Experts of a small language model: 2 picks a token.
Below are experts of layer 3 (counted from 0) of a mixture-of-experts language model. Rows are named router (the router's row for the expert) and show model dimensions 0-127. Each number is 128 + 24 x the weight over its row's rms, rounded and kept within 0 to 255. Numbers have three digits each.
After each expert's rows: "mostly gets" lists some tokens that are sent to it at least half of the time. This comes from a sample of Wikipedia text that the model never trained on.

# expert 18
router:086184134161137126121158111101160150127097117148123156123140117094162135056105130106089097113144139157139115100175159149116094065137114138129105090133124128170161121118146106101117125159139115138085119114115160151123126146115104144129130112111129102130130121123123083127113112118162089107170166095162110151130098117140118102102146100120133143172116088136128124149094104127150139156158
mostly gets: " |", "|", " defeated"

# expert 9
router:114167125133145059146191124149151163157134102119124174127078126126133099104124132094105095116150139121094122101147110134152131117138096152129112120117128108151120131087134106112127146161139092111094117120114133143118149120101114130093120117097143105111119124118083085133126130120173095130124125105132089143117088110188147093154162129113163145149098133188120139126100083115147166123134
mostly gets: " the", " The", " his", " their", "The", " her"

# expert 29
router:063156113108132123167130101118151131157102097128138121141117097139173101088113127124103110161137133094103123118158152129129108119182133132139141113086118120150113111108127124098116168141133114133132149103128124125114140105120101170150067110143132108118155129093131108065119103092205099136158165118085118163113092092146105109130143116100135107144125140139144129147091124111147150113151
mostly gets: "ial", " National", " new", " American", "ical", "tic"

# expert 24
router:091120122114123100139155109123140132127120096119162105087108127088102096110136060131115092135177167110115117110135129139129086101105129149129125094105119143154170111132137140047120152148140113144149155116101168156115114134099115167133108123087129102097146088110133113150151128089138113136145205126135104135114121134122144092127159113156138143108094132167090128158125132133139126128125
mostly gets: " and", " or", " &", "g", "ing", "ng"

# expert 16
router:121146127179138110113147118093164153137085093125118123106131094130156093086132059108093130174155142116104128111146136156098092118142152193140118106116111120138147128112119133117135118148109132144136129130149152150121139116105134119146056135091122125115126153118109130104141111075164082119087146131148112146133117096116144133098168131102143148148158090153127139137105120169169114147159
mostly gets: "ript", "berg", "mann", "idae", "burg", "oph"

# expert 15
router:114145121150127129165149147093140150143117146141149151112150120111145129098110122065086111146168113138108142119145187135126118094151129136143149094091125128156124099119129073114141137151090088120122140155071159118148141148097104138144121097097180107095155132108067096110139145095165138101155140151127126156123124146133127096129111120088172123150092100154118110121114150148138109147138
mostly gets: "In", " In", " de", " New", " Al", " On"

# expert 31
router:096146178116138105138114120080155118117152125112126147113164057116101100095139114134092154186157124118101110105135144140099154086159113112123135101142105083175136143091110126092146119166124106130120132117072135156112140117103117128138125123113130106101149107154099109113141154087183102143129133122125102158144096101152122114117119109138137167135133122148095113117087144149177114138133
mostly gets: "\n\n", "=", " =", "History", "Career", "Species"

# expert 7
router:088143144133137102145132111106163146107118099125136153111142087105139145087088103112082099120158135121142104115181137131122092087122105147150130082135100134154153137097123114104135135151127068117083140121125169141092106148089153152140130110091110092133125121114111072105113125112143121130142183116161106165146119128143145082142121111083111165153121124121148156145106098143144143158130
mostly gets: " |", ";", " %", " Nominated", "loan", " Peak"

# expert 13
router:093147140136130099164129122071147135131108118148141146116143094098155149044112121095105109140156121116126104116164117141091088105142113156140163104117119122159133137135096085098120119130089140172118116137107150148091130132123121101098038118110123117133141139095142103120101132092116123118141125105117111131115104113117095077162142086100122158155090127144110135149127134143146137132136
mostly gets: "ya", "a", "ara", "ana", "ia", "o"

# expert 28
router:086125144116131099145153141098150130116128133146145130097124084091149127118129066091063103124146118106114168117131166133135089104187104158134150105089094145172153114070138116108110146132135124118143145144125133119127142111056165134152120093128138105098133130123127102118139114112131103109154154124137107131162084140166108096123146114093131165119138114132128131131137153100177138114132
mostly gets: "  ", " same", " Total", " Coordinates", " Succeeded", "Scientific"

# expert 21
router:114125102134107080132114132106153167140141141115172139124113087106140138117136130140087140138139160101099128079148158118128113137114129129135143109145122114138127141085106111076130077149115095144124125165102186197136154150093144109143120119121158075103149138098125094085144107100132086085092143120156112138140110135114121132137151076141126131162130143165122146146140121096168148127126
mostly gets: " is", " He", " it", " be", " he", " are"

# expert 14
router:089135150119129109158119122112139176157115145163122139090135099114130111116100126109101133120170132144094125065145154119114120115145109118136107108139125152135133128088139132087118152150123102125068138162110153141089127139081125153133084117120155107105157105117121104089154099066184111113160151160135097123132128158123123119147141108095170151147074148149130133123118124100138089161130
mostly gets: " A", " No", " Her", " An", " His", " Best"

# expert 10
router:114139142161153129118182147096151144140125093148129173104161126127146145124113130130118101126172148154111096083127113131105091118126110161127123100141127127171172139137130101136137109137093107152125117128085186165133114116090094174134107114090128082109140106157083098109118137107143122102159132122132070124159105120151129082093157105106151140159109100148088149144129128117144137147132
mostly gets: " St", " E", " P", " R", " Z", " T"

# expert 3
router:112188121130130121130153102093180152147114126137145161123128102088131144098128118140075118106187121127071143119159141153071131094130108123128137110109093122160118155108122109106118144140129106140131141151105181153108145140119159119143113122078163091129106135067123113123134141155144109152174167157134133152108083141126121115122127104086141142116120127144139105147108096150147089124132
mostly gets: " second", "le", " Green", " took", " 2nd", " third"